{
  "n_experts": 16,
  "d_shared_expert": 0,
  "moe_layers": [0, 1, 2, 3, 4, 5, 6, 7, 8, 9, 10, 11, 12],
  "normalize_top_k": false,
  "balance_bias": false,
  "router_z_loss": 0.001,
  "vocab_size": 22174,
  "lr": 0.00414,
  "beta1": 0.95,
  "beta2": 0.95,
  "grad_clip": 1.0,
  "batch_tokens": 65536,
  "seq_len": 256,
  "steps": 5835
}
Below are experts of layer 6 (counted from 0) of a mixture-of-experts language model. Rows are named router (the router's row for the expert), gate (a neuron's input weights, with its number), up (a neuron's input weights, with its number), down (a neuron's output weights, with its number) and show model dimensions 0-191. Each number is 128 + 32 x the weight over its row's rms, rounded and kept within 0 to 255. Numbers have three digits each.
After each expert's rows: "mostly gets" lists some tokens that are sent to it at least half of the time. This comes from a sample of Wikipedia text that the model never trained on.

# expert 9
router:132171133134112099124118079109117158067107158126072130185130129114140158075095151179087139125126083101140107175171092206130123137045082102063143104155112043104179178100148098067145089188127134140128092092147119097145061101128149186116152145101088112093117165154132073108145176128101140163120116106119114140125092118101144113175119078104143079190176121123176113073087083162174129167075101135110098143156141181126146174137103170107131136163129126089139152115105133123119143162146158150093105128128103122078144139130215145075138112161094128156147156158119101146190153136128186160
gate0:099078126111085134175095140117140168137100137061156122214170166094085148130124043146078113111091114087154139102134138120131157142140128138121144179085146146210168107147176103121123140122157135113150114096166198117150084080115096092164134140118140121182114087148108080145146105133109110182153150153133198073145162158096137085117164083097148116126127135133136110155121131172182132165153146127143114183210149157111137088085044134084139156167089180172065134177119109127129148072130166104155119064159122177099102126107089115072102141133163138149137154131117065159108123153094155140
up0:100100164133122132141189103109171158127144055108079170142149125151117155096093054129096136071081145068128108110148141200140120188152143162151138149111100141139129162102171091101102100118155080147117087152149146074102101066198162140119097126145198140111111105165129120171133181118160109159143147164153150085115112116130108139179101149059090158167186117129174098119131142152091150182108142066155120170167062097108095151092118088099170152135118079143161162160140105153133096155168147142057128049168069116120109148086108130113129115109141082104128137117146084173101100091129173126
down0:091126160118098108109114147147183120092095121145100146121077112146116133111076113066119125119109095123106130173145138135122185105090065139158157107134149192150213174165208149120081148103105115134055084098149138143130144180128104128082155130141177125083075147089099088107144161140160113072153139150141119182171105132162088136143092136095127107172159105082137111139141111134133091145131093091078145099067061150185089135151156113143126192190081122152103126095211127141093170112148114095103160133131156078167189148090153128093154145113099188103128074088124125103117135179145146178
mostly gets: " \"", " (", "–", " [", "(", "/"

# expert 5
router:188122135090144088168078120165131152092141133137085123195126122086134114119126162140104145130126101107154136130157101174097114149107088101124158132145162075112173134067126114079182117098166116092171114136118096132148032118108153157128116132093139134132141161131122060134198166107137135163098119146147097132122115146067116110148117071037158122169149146138120151078104077151171115156115110120122107098146161201124115164132105163125122086183085129081122138113123152179104077158175157146148064167136082104096173187167160220131124071168057099189121133140144096103155094115117153124
gate0:142130128124122067149111135147179163030183130154153113141102167133154098108112187109167100145140104109156084117146101161116134166117124106155196127166101088124155125118075170141162113170181104161131090172182121079138119171113177143123138032112062144146162108162142126127130152150074100133116102114127089146080157084099117153113140090118134089108115160177176104124117092129154098138155180125104106058157127124122141162124068085046130076159076079158153108059124181145147166116130165118152141137126073086103098146151214148172175122130118135129131088132106121083168119123121159135
up0:097138101142079098117151143149172171061176131125151061070135162093136113112119186077157120117123100090097074096122130165095120160131118094190162104134110127169189075085093136153128132178104123166126137159118143096093152132102186131101120066120085148150173089160121118112152130144106060110153129130109113123092141120122115164104123073160133117141119145180137164128155118154114071163142168155107110089152127063086096071130085084080138096180139104184154068026157143102139198127101151095131145112071079133142117148146205127167152145104113122159117059098112151112109128140113162140
down0:126104109131102164153138159120151084079100133082104132086125054022122102071176126116186158072140186120149115081087205084125117103112125152157120129091135145162176070118164159145092147124130145113138145070148149148107139151122120114157097127143159060071195153165112103094096164213142092128062154180131188070137164094148131114116097149120147154130126150157141124150150145189108109134142121124156121122083086081076185076088143130094133121128124148107130157109156155050092122109129092154146116076166130144115175135183153131113135124109157122175132136139141108095086124164087101152
mostly gets: "):", ":", "\".", " :", ".:", " Harold"

# expert 7
router:159123153071208124155101141121120134170126145124105160137127201038186111103088107158083113146115103155166119140177095137107096126088095103048137156130167058117128177171169103090136128182081073153125099073109119097152098155076167174108139155106072174127117146180144090137117137100082140142080092113114122171150106095080108145145132100076149133183141087131142141093115127119128086142119127130125129095124137147133102165097131160144119095167115059126151159113121117191143103119132125138121113132099096113106186179165150169135159119182096104184187142152147046103171100110062109129
gate0:148081141085104094138155152086094127174163137196141152091150188084154101111185134185182168124107173171136122099131106170115106124161183113142135119122065086132137095170154158143124128127114076142165093046152164135112141219110082180135134166108135077123093097179146103118168116114133160193137152121119157121105185149146156056136116139183191141114158105091159142133152195092145070112135132139088134152180170137127130138111135086141097159133134136145100126163143111189147118124093121125081116130100081131082173149165113156129151115151111100173119182088192092153170128197122109124
up0:154125088114134155119156131150140129121091205097156112180127168141091113111083149109136154150119098174155089119129145145120082163116116130165160088163143143092117167115152181171192081101140191119140150145136116075129128164168095091130126101069175099079116164077175080122104059075079126108131151120085119126112125117107072135077132144179089195141151100143147131115116182133147148149149119089095112140114173092101110215085097065100083114209131136195164139138061074105134107122114175134102102161154129102155096124130087151064126118115079116173110117153126091114187171146123128128
down0:159169090159168150083125125088118188152114116125132113136120154114163131124115117158099174155112088150200163153134123154175104153119087118118181181099090148137118182122224155158169189123122099084117136067134149143073108107117118112102179136111170224141171130164108126118105085144132082153121126150162146093125148065120110123112115153087157171132105134119161145109118131109124109141075136109125120179127137099092165207040102110124134144112141155136141082107114152155137114086095159131147122102119113178133118117032117121145114123107129121195104190169169071099085161097192150061
mostly gets: "3", "2", "5", "6", "4", " def"

# expert 12
router:180116165077178111146114110168089126100117144189105163162153137102129114109162144144110179118118114079134157143183098201133120146075128098084155134155143071105102151143155069051153105163138118109159110129122130142171075104080167169107150139078071113129132180132136096084153115126107135186143119114167155197158077113088132165187097088082140100174174136089106153123068101139140075183145100133120143085139136168104095103145092166102154153171093095101140150121107129152069109182148156157124082142113169163061159210106169140131116138155082139165102139131156098105150131099107168108
gate0:137108131069125155086100097120102123132147123146144125081176160133131099109182127082173149078129159155059120098227087101130082138146132113106156163171164188074114149103133082088143119073194187041107143091148160133099100107095081155142101170112142104185146154150139112104057108115136192127129144108110095198083110153112138127125111114136111145101138116128132107096097085126095072188121115133102134134183133098159153083107155158091132172135124105121123108153093097128039128137163109086073132119098160142109133122121145106097132127121179118137086078189098103092119073125189117094
up0:092127127135123174153142156086101111091106209070124127149075178074129095126097168138160133096118092105173112129064147128142130115123115134187079100062134108138188109151170136161125141127099081173175113122162099141136135176120173092077169070122095156147107082093093112166108105123132076137130166111082139120168146169144092091102137076147164138164103156053147110169101192113169180078186113161146121196080188117070136084123144141089111131153184136111136114119166109117168135126065094113141131130141092088124136097137164114145158108113153161167130135104153147202163147077140127121
down0:094164118091130108133124101148184129119132108119110154095069129146177100148202122168142081136110080110125112166186136207108094127171181123176141088118097132113101134101116137102018132093140139144176093093134074131097087105150083150135084133154123133100096162247142121124122127123171104130121141101152101160144129104090104116089165140134147118096109086140130201084124098113104130133083097154101070119161161095124171127100115118093147026113096118120117139135157098139080155058103091149120136116136120139162154117131172147101072160144106118147135139126121137174197178089095157066
mostly gets: ";", ");", " while", " However", " how", "°E"

# expert 3
router:114179173074167128119116097127140156143129176172138142162141154106152120111140172191084152138115108114154166169134089181151127143068128077101165107128124097093128153074122096126123152112155120127141115099133125175116096101130141171118117189119111088107093139187101076123153168128075097181120094115190178179163096083087138107152140096088101083155154117081128181105095107107159114161109101136065144136145160155056101122092079199168160094149092121071166158107112140169107142131139138147082093147092103126046151172098162161131109075154065097149170153205163104162146151134122129128
gate0:119108157112159123167172176143125193084094229131101141133086096084131131143156116138122128127144146161127135127133118082185137115094123170137172165156089126080135080219111136141113150131088137119137139136114123152189161112136111123136103196060167207199136115157120177126131143096133107111122115143157078129189084139108164104057123122060136081125150108110154097101120090023056136117192128153134101126139110112095157122109121150130083092127148132056137181097075144082140126131124178098128110118096117165132100083128153144136108125141093112159145151109104087128123191121096106078
up0:133118127169079185137069163089140155127154101110135066109096089178067125188129190090181138128123157093114056104148097134110179155169128094123106104100132157148127151120172128104148087114050095109139087104204104126181132108106113169133152168179144157101156069151158049119103140105150120122110149121149090081111139164086056128087144094163107052108105090112103081146118174147121104118086079072153143152152101091127123138111075107113129088143103139107119124111162165140112130077194077162137143200137085147137104141075100127099110120123115171086126075110124130129155107138132101102
down0:133110121136132113091099136167099151127148106182102147134167087150103112106107000152051132103116080059114176163089176152111105161135140093151142142125094101096143116121167144143134133123104117128126133098030116122130117146084111075085160145121094102186124144180129109122121109106172115162149139125110099147068098122088116128075086136091118150119120177169135084106125112103156157093110129133115092137125075184133082057124161177034140181186086190176145133132133180119182134176117162101110116092114187174123112150145110112130161102137099149137165167154124083101139117126152155107
mostly gets: "″W", "″E", " +", " −", " ", "ova"

# expert 4
router:115129190126146120154078120169146141119123181179070166141119137103205122110099159117093115160142094143119122124183078203117116172113102127120116117182187117082127112131179113123145105151134068113167145125154114152137064117090177156147108118132104125143152194181098151139184151130092103186066106128145160152158160126118132132148146053116109108144170083132101127073074081125130137143154069137109154122159111137078136164049098128101119145102111115091110127043123189161094082104175195144112112134130133169122140200100144131114180083118139175131151131163151085138106086069134129113
gate0:123087084091147112133150168054149125049108094107140086158189128133151073132148154119135110101139110172095157169095175112117156134091174143081058206152167119174130151189133106117178130121163113123155091161171088101104146134074198109079117178144077123121160124121181138139152131168128078101157138099111174154137110112123111162060141072106139176098123128107141156124100178095139192134141119116118037129077136146133131144150139104141079159138150092137129207127146156147073120147115108113084114112170104142177125134119125100178100171120112081090138122083122111094127078091137172094
up0:129116167168118131148176099111090137163090132127135159125163137077109134141107075104148114140124144099138129146135134082133169067125170126137128053119147164170153105147172127088087071162110096102066147135129107134124090142095097130129099150070177135122090115138110079130146164079108145132105082109170212111170113162114114110111100115155093098155163069197109136069128138105113168086151177138110169095120112156123066125123148132092172080083113141094185121118176099195199145052167131128142157108082138125106098066094137105155072153159145199073123108084121115167150162095120179143
down0:125173161079107094129132124090096101127132128159178157145137132124128128136113106091089139109096102083130132124154152104089120154148159127180164119112164122093159125132146145097145126149184165063127130116101129121115142124135115126114099105126112062103183165165188111128081156136110162084163079139142220085129117171147135131176088114166147168085191159112169086138092152123131155160099103089103137060094153099128083178077093111170126191199160088192128112158164100099109201149119110130115185124085076107093128129189138099163137126143143178087072148053185138166142115124193114135
mostly gets: "á", "š", " Un", "aku", " Los", " Men"

# expert 8
router:112130176120154093167104158148127142112080143187105117176140165074182102113119176151106157162096132114166165143170109203078175178081130102075143106138188095102093160112097086132152143184096100121178090161114092115133087117094128185102128181088121122128119164169134079114128152101095132173122124086094158161100111114070110134184140064055135141183138130159137127089095097132136125175157103146086124115146146191121137115096113145084122092160114099073149191138128131128150077200156135189108075165118106105089130132144162156078142101137079148129103128187154108123168136107100170103
gate0:092128138157137212151111161082139139113083135026082122128178163106068088125124136211143090120113112126146141201150175131163149139120178121078116088055167158118094147117070119138137064201133100115111140081107121148098146105100170196154137123153162112107115092177111159143080132086086139070163129101152107094125159152099096137125102094116127070171187099127166159115124105131119128137104129150087148116141118155109199101093118123121115151123099129110146134155120117123127163170124112096175096150108101062113089167125068134165043110108116079096141148125125138173108079086148130149
up0:116163123104110070163175162093113132159197160254167149111111070175180131087150089083141152138108114097136112106096083106097103100138099112163101192181088121154181108115167129130147161063180142091105084123114144159095124175125124058094144096118134118173163172102150119094156139188131142150090108136123152178119116104117205131119122157097145119132110124129107118165102119187093116097167137105145095170116130129147032142189068100134102117096141152171089114111143134137164111102136168152112118111139142151084157075116175122099135131136092182141120106128106123093132130166061141088
down0:116155101131157151107107101112148135130077172119163146115191187085109082131175109134150175134131126123144150183128148135126122113222119090147141113127120165169155111101156048174162109139102146134099150116081170150140135164115149125124186129143155069119133119144137126148089138137051127041055141074149119142104172097181136135146150118104088152249184102118104121150087128117240149186125138113095124154131118131104144169142064086150139133115093198192101141107175178128118103115109143154159114163117148118106102128130183085099079127137119132094122143122140103103148139114124149115
mostly gets: "30", "25", "21", "24", "26", "29"

# expert 14
router:134124153139181109180117101187127169166116191168109139165175153087110108126146109124127141136096069135119108174183108181104149151134111076124164143155161113040151126142105077113123081182104122129148050115136135099086060100121083154078088143056140163127171152203078135109138173083139204186152146070113100158137126097067091100186123124135131135146129081119109167151071103139131156136095096080114150146102169148090147145118070105156104109159152089125135144108085123137133111136148125158139069130105118180111137130101139196112141070160123098122138140124161102151109104073099143158
gate0:138191152134125087168115096117089065147127133078164130135117101152145134169115158167100141079125099186169125170160107200131164163078118092135097073094117182116172140157136127184117053118169134151144097145192155135144141096087117140111095143079174196117203110106144141137104146170109152086180163087173156092094121119127111128182140153138128160143109109156109096145118062125162114153116052108119126137155073083131097125176119043207131105161110186144136118161103063131111133123061143146101137119146108148098124136123085112162074103128120101086135168115147126177139117115104087121
up0:164105144157170120099118141080096146118109114130087135086130130122159137121128081194152100109132078107094160147088169092094171126136161160092226160112037151146135120124085068088140116074164127109133087159113114153144121150174150161102099153073117119141131114182088086112173109147146131074104139130111145135106087141155088105102112172113164147132087184174160127145128159078152172096176141063174067102111070123198125162177154185159131131142152160078115113152148140131101139106157114075114162138184115156103098091109143092118072102151151160156103137133139206094083148094168125143
down0:128144110103108120119078105158125158105188162094118170126130149135125104129077153112061170191082126217119113126103144099173062117137150153030084102113147170182102155076149131084091159114118124120086128159074169151160122125127131137066112115179116114177092116053148161119152178149140128165189134102166139115177100119109140151160123088080080130135147162085167144117090135144084084134089085052148151167146166145089118158065109108136116111148134116143120185135096083106166134076173142101143127117164141112093131134081162167126178145150125113121137093125108132072099113144071138169
mostly gets: " w", " sh", " Sh", " d", "sh", " t"